Weights of a small mixture-of-experts language model, trained from scratch on English Wikipedia.
Size: 9 layers, vocabulary 2048, 49.1M parameters.
Experts: 192 experts in each of 8 layers, 64 squared ReGLU neurons an expert, 6 picks a token.
Below are experts of layer 5 (counted from 0) of a mixture-of-experts language model. Rows are named router (the router's row for the expert) and show model dimensions 0-159. Each number is 128 + 32 x the weight over its row's rms, rounded and kept within 0 to 255. Numbers have three digits each.
After each expert's rows: "comes before" lists some tokens at least twice as common just after its tokens as in all text. This comes from a sample of Wikipedia text that the model never trained on. Tokens count by the router's weight.

# expert 144
router:156169136136136124131099155166183141111154112176140102073122109100146148060097177065132126121152152093134159099119093159143212128183132196184091138114147095117078163080170122128186140107148121168154157074129156201129155119186042128172149136104085096124129083139093141128117103158112153157112112053150143165115121168116130155125148154143108129105098124139110113167081126131126123151156167040142180106099106092101135162090146094147078161086135099114077187096118109171103112129130123
comes before: "s", "ation", "ed", "al", " of", "ated"

# expert 134
router:161117166152092116088171135136055147104107181115123160156101203166127088112172146114098121128113117100051082124138159082145087075128097178146140127145137102136087090086124125110079150140190132074174091100120075074097139161109136163121116121093142151090091092174086081074152073138183116135103102124101113193143138107164141081123158135101171140105169156156075151106142128123168139134152070070150161107162132091128114117198100068104083098099104129134132143164121153162155147116090160
comes before: " ", " the", " time", " season", " years", " game"

# expert 78
router:148119180083156148186125116139149073162100081107148086153157111134123137109108112058162178088143160098139105187179109070091168063134147114095089098118115105113146069141107085186175100124167105125116160105106138124084208143191097120106119167142120190051145083155121145109131101169153143181069090137116165141082129088164138118111106123132062062092093162103112128103136188129120117134181164130111137100087161131112151100103144096117145079103130128161161149152116097135087099134114109
comes before: ",", ".", " and", " of", "ion", " in"

# expert 84
router:093154102170133194185119176092161163097053152165138199128143123097172126163155109074181143122161128144152095180117210103139132141167068157155150150064149097079114103080134116130129148211167097114151146103156140147101174095128117135119127166125074135084086104109135164119148143108114177110091130160129154181152136131063146091084161119136104102165141118157142172132144133166108139154073141082140155146159098171149148085121165151106120063180123170077104118160120134163149111104100104
comes before: " by", " to", " in", " the", " as", " on"

# expert 172
router:090108180086138176146118139139110104143088056131155085177137144096168151110098109080132161107103148084134098209166172085125116078119139098147108124113121151119147124166101065154160170147153121106079141151077118156074233126160080126094092170165134177074163132181126164157138123145133168173072099146120104105101139112151183157125140136159073081133067179141131158106113162112112103135125121085156143069126153073163133116134101123106112114126155136163163147122133088147070092151079105
comes before: ",", " of", ".", " and", " in", " to"

# expert 99
router:122099121127099167150158203122151156064137148137153151094057154089110162116114148153126175148075111151088068154126119081141102119134075153116167172127093175171096118199131108133118175135090126126125065106167203152182146178082119081124105076123110104136123123150159125084131101160161146158058177176110142094174088086140163116121119157137140110129124111106116118127178167160071138135187165100151126079127059113088123134161106077149093147169137133121159121103166099069156138089107129
comes before: " the", " ", " a", " as", " f", " re"

# expert 97
router:132093131125104104146121126139115102159108183136133174139104116145070109155095075121154145067083076176139136164175135129048104089098178125159113141144131137098124116144071133120131121107091117105168135145141179156110093099161133104074161143092129104090094144125187133113096126173137081186201184184100114111071138105146151095079147165147194115187146129155068152100134124201116119132122087113139117181112127097140069094138138061131059141135141181162150189092128163133135091116143141
comes before: " ", " was", " a", "born", " also", " first"

# expert 106
router:159089113083109086144157155105124139107050161137148183118132124143048152084167154136110087099073090143173157171176154077132110151061107133142119181172099134126111120137081106090114130095134101098130179142118177177070108098142170173144095117099105103127097176163111130066089140131179171141140188149146123100104144130187129125143137165129132144184167126107070163117151203097122133143160101118152188104105117109162120167140089122155090146156168196148111135148128179157146134167117072
comes before: " a", " ", " the", " re", " an", " also"

# expert 164
router:121086156139138125127138129143092117088120117156119169150123169128107159163150135080102107092181169121137096079150083163150158163149063152125105182085161145185074194146117109149150155111088111137176080114080089120105161101116070184240165111115190168104174149137087107120164140118119147111185154124112153153148136141075139094107144145176091079109067146160093065162114167106158133160127159145088154133156142153131105169066104153071097145153134110163121108140112118099137118189115143
comes before: "ed", "ct", "t", "e", "ated", "ted"

# expert 26
router:157092201145133112149142127159140108115083127127184173128080151109145152102126136142140142081117090112112098156144083143100135103093159137157141167145073160171112107184084166123164122114096108073121148161140145071209139127081108121142128074159096133102132141124111179089116120134201156147147170128087134148123143122139209153145085173087091114127140162138103134126192098180143068107156089085134126131130105088077064093149108052158104188154078171151165121135183160116172081140154125
comes before: " ", " was", " is", " the", " he", " had"

# expert 137
router:147147113105120119100151114124132095125112162094176093116090182094102076157112138144156185094153102088052124119079077159173093161159107112119151081132088115098137129133100074126113142120167168123147093173090187150163063078138137173152137148084141160139128117102132187103093077127147130108160158181138164141098098136081139091085155149146144080218171156079122187073102079122121085162093074114102090121100133159100110155110070137167171124156107096134139104108153104103104140081079137
comes before: "==", "\n", "|", "The", "-", "==="

# expert 149
router:118151107130069180162155118107169144060150083098170128128163188122159105146146127131139161167080112193115089168157178135129112163073124111133105120080133173170126106111141166119064157102160187118127151107155098156184157141083108136129097110113107163131146138106125139094184142171124176124114166172121174129161105102107140130081156154142140193157155047081130174079169169178151128099084078104120102192143091111095128119148107100132143141120158110154137054145164148178168158181111099
comes before: " the", " a", " be", " ", " his", " an"

# expert 181
router:172048088135111145103140133125105139106116126091161186117141215127097102102082187167183132074102131110100157151112170108143145103137148130147144168135100112133075151148111084099134168150143127087130098156151182104112104182089073086111145069174151094156111148161081124103132143144129096131100060121132170196146131131136152135153170094124176109108173162080135119127195090134111108093099093089183165123081157130097136088181092147111114161162136155161127174134161174068145125093178093
comes before: " |", " ", "%", ",", " years", "th"

# expert 186
router:156182135126171148181115084129143124127092142135163134123080136128153124176123095147128157058100118140086108180134141129117152050101122128103148119150105146112085144161106060156121143154140156114152135145172107118109145095199126156149134058133148141179184204118094133060153149104096140105126089144120117044149160162098160153122090160109120126155168152167159164123159066092105132077105069071102168140108065089121121131177093140167148099174097108166166166128099119134183095152131186
comes before: " and", " the", " which", " but", " The", " he"

# expert 185
router:141116146101175084114126060140159110105102133144187111145127135094123131149166174108193078165129141125103103070115085096150152150153098076091091138140103137105126094131150091072118076147148118176161145118088172183130131143146137070102112115055101148132171128176135135148139147052105138068129146148167143142085096109110104135122083212137134131100131135146152142073100092131149164117170096160190118114092122175108120171099047081185124127164082167096108112112129107131160167056101155
comes before: "\n", "-", "|", "The", "==", "==="

# expert 188
router:113105141087083184130124168097145109095123124143097174143121117134108112085136134090134087037142142143191149103118072074116164100120062153106183167060152149124126149151109139168125201115111096146159177104087103092138162091108091106151174154145144147073146139123127151157151146097117090069155172131120147165129114190108177107156107133134049128105102106146142054146079126108183211097092170101045138141114116129117088132087136127098122133102129103100132096084112139089145151107107113
comes before: "ed", "ing", "ct", "ation", "ted", "ment"

# expert 145
router:146127102173118172087119108085117117162083129145148095074142153087162121094091080145127135122158156129165135070141065171153194112165169150164132154102121131116102108124174096101162169194144148133181189137110130101123174118188072144138149179158103125117141097121088172130156158163175141131113123094103144161130109216093121130171155162143117157134102083147119119134181164206111162102120160105122191171088144140102108140066142151176097192134153159131160079101139153156143079084152109
comes before: " of", "s", ",", " and", ".", " to"

# expert 183
router:163168097129179159125116094121178146139097143128091153104149094136127115090058122185100152101124136132110177077110091141176088081161206136119128109114177132116079129102126126100141077186124165171147150128159105148142081115108093096090147163158150165194170157187188073099103186142158127133125080123182106097132127137151138141109101131139177126170080081104106174113201121149170097137156106086131117176115154129160091094078183157105136142148136158118124089148156146159174098078097075
comes before: " of", ",", ".", " and", " in", " ("

# expert 20
router:108137070109153138069129090108167135181116134073167134172119174180140099098094122157084168103105148122048127125110134108160116164215116123082148122155141137143091160108166137106090157119131163088073070151182100127055098091083126122092195105192113125160120128097147125149104128183110123139161157107084135080145109072141106102133144122163133098157159132144083172170122129097152080154114091101087112128122129154115113110158116183189148181127100083107170071114102085104173161146115090
comes before: ";", " 2002", " |", " 1", " 19", " 0"

# expert 128
router:105119145088159130113158136128092122155080093115172133136131129153138104091101160095191168072137086066159136169173193121118139100067129094080108123089128124113126124123151115086175154108157145168104084161184107156098170138167136091098039193160146169147123133118142113132082101157150141144079094100123139132143121092174125116114126178133075084118083151170089163149160117128034097082117080056108102078159109153115122105160136083069147116123154173177175137129148107095099149115123113
comes before: ",", ".", " and", " of", " in", " are"

# expert 156
router:116172165144120087200115147103132124155147151112091141085118087104087128123206114143115116160164113148176170167142045151131133195131147119147113150114078133117183105100092206112123124096103100131133159183077128149140122126115096074152145107099211145155146161128139140109139136118186184104138134176143120167104115146203114107154193209128114147151133049047107101148170079162115150141183132145191141099142087127156119151156132142147146130156154137114110149120130127081103084119113143
comes before: ":", "=", " office", " 19", " Born", " name"

# expert 169
router:143173121128131136132131094134157166147088160127184132080153157100117150135149164133183137179079115091116128127120164149155088136132087073159166137165174087134109108165114095128104176168079093152077091132145165131131099117067093194122161076087112127130125142135127159148120130142142124132054100103132144112214144142124165108127085223139131091130103131129075180118163112179080103175098138121187198135146110139126184093181185089168119112131119155145079152146130101064168123078137125
comes before: " ", " in", " f", " st", " of", " c"

# expert 14
router:133108080127126152064122111110163151175136132099170150151113186150118111083078118150102186099117126134052106109117131085149102175206150125073152118141137142132100166139184121104091121122133167126048091143171116131077101065086138117111183123171119132190148120109173117149108147169102107153151147118093147084117125083124106110126127122132127109116158114114104169151109130116141078148132073066070128140119138148128113107204092189206142177111095098132156061121099103061186152113111099
comes before: " |", ";", ")", "/", ".", "ş"

# expert 122
router:163122191181145084093101104154166143095169119108158162170104123102095098086088104080195177210129130067134101112108190167129146154117126137062123170126106125107137120106100185162100092094103084171126112114083176173154097070111143114151136075160127092120194118112078098121118150119150164147112089159108128145132097079153143092162119132148121172112163174086194144147166090068098171115126164146152145126106103085164145083120112172164157130148117078144134157194130083121117129110121126
comes before: ".", " |", ")", "2", "1", "00"

# expert 35
router:172100154112119170163092099131149138110097109141174092132121104134168135168133115073160141170059135163116081204158206108097204146105128161159133153133076103069133147123156174186106149162151046140091166137148110143111172084157088111116122195125086128147114121130102149104184130108137169164137075143092105105112160179169191078154176115155093127139118081181167124141146146119089110145074084082149097142157135130129182116091142139186112132137179159096122132106141109129160144140144107
comes before: " the", " a", " to", " by", " that", " in"

# expert 135
router:119175197148136093161103135142150118123144154117102102096141058098158100086143103171115155208177140183144162104156078138153141161121174114086153171103124135084207104113102194129131128154128119147157151147049137162122097173105136106128107141108187146144100132142141203114152128087105144158133159181122113178115110127148108065102205181130105111136145116081131108152145132177121149173150155150170147059094079151142123158183130202152122076129142151121120129131145144106072150119074122
comes before: ":", "=", " by", "Species", " name", "•"

# expert 71
router:092123166110156114127149135082164092137118129102133149137142159122072094074140185109148067081098143158091144111076119094165170069160079088140172086155119132126139149134139149068127090115099128120157094170146146154147119134152169148101130109123107142162172150095082136109107141063125114100071162136096088168131160104114116069150115162135132097202150144107179101020082107077172128142162131088097114121090131149161094140099060118193189143074129088102130108143142111110175122129092166
comes before: "\n", "|", "-", "---|---|---|---|", "|---|---|", "The"

# expert 163
router:124156159148143159122138075122159154112090123117129119104096135128149120070105091189124120114164174112114150097101064110147185066162170133137135094083128107081113201072139064147162190196137134128144167079103088104111119104147066142154108138123224107152124183138099132178136146163135138138106073128134145124118174162104179111147126187148114102169068113147146134149189137212158112165156113131141140101110138121139133116081178072152086113154163159094102094101108127133112084164142157
comes before: " of", "s", ",", " and", " in", "."

# expert 86
router:113040129116107191177139127134080165076072088141159177160129122102201145108098074080125150126112130156146094142137175098120173151163052149167140154074111155088118080136142111112162167148157107131160152126154110101116201118118050119099118166093091126132149135136112128086155095149159179114122127177116116161144104181091166179097175175148104100155114133162158120145156165196071110131089097072161120128150121160159149125123148097185108169171140133147122101081170128148128136144094110
comes before: " the", " to", "ed", " that", " a", " in"

# expert 74
router:119144071105140134075095134120165173182124137068177132154115174140117106105095140147122111096122120126055140106117150095163105176214155131077136134148121116134088150145144154085094127117115153107080081164194118142063090086095122136087185091169106137165128144092142138172096154191099117147155157104083160089133137083140120108145164127124155092124163124132082160164114150100163072166121099086104125134126139176131108123161120201188165180125104067117169069117100097117179163157118076
comes before: " |", "-", ";", "\\", ")", "–"

# expert 173
router:123078105145169069105138113102157157093165106098145154114145144099112106111146128111136161140132143091141155076109151089097103155082100071068124164169136186120151094116147185097081116147092141133072064149078117101114102111152091122112149099095173045085149101157138089073118172092102118141059094150100148112105121110104077127152167123121165136117151157072117115135123060081128112107178092200170191107139168131095121106076116179128153152143062092118123112129116178114101145079091102
comes before: " |", ".", ";", "–", ")", ","

# expert 72
router:129143144116175097095148128133118131128110187094167127071147101131063076090124111131185091217177123164106098093116105146122120089168166130139137180121122092087114113145099157094165130088075175141141094161111177150145091129116144122101153166151160164124118140186144100170106150139143122160121112174099094204117151152137149102168149184151153161097085070084113166049146079154156144147059065146082162120113130169140119107148107120120200104128163154089143092152145162152176128122088148
comes before: "s", ",", " in", ".", " and", " of"

# expert 184
router:149148089157184078129148137107064126090116125093126162125061106143091091137107069133090135138175123095110110159144116159157127109108110141140185113127129107078104127130137056112200116085111191074148087205165128122117134149155091109105138085148142123132120120119138159126117176098149133117113051162094145185103076114096147157117125199106171112112101088177097153057109199170138154173092123117140165134162078100158126141133171149152173123116119200077065127137119133162170148131120112
comes before: "s", " of", ".", "ed", ",", "ing"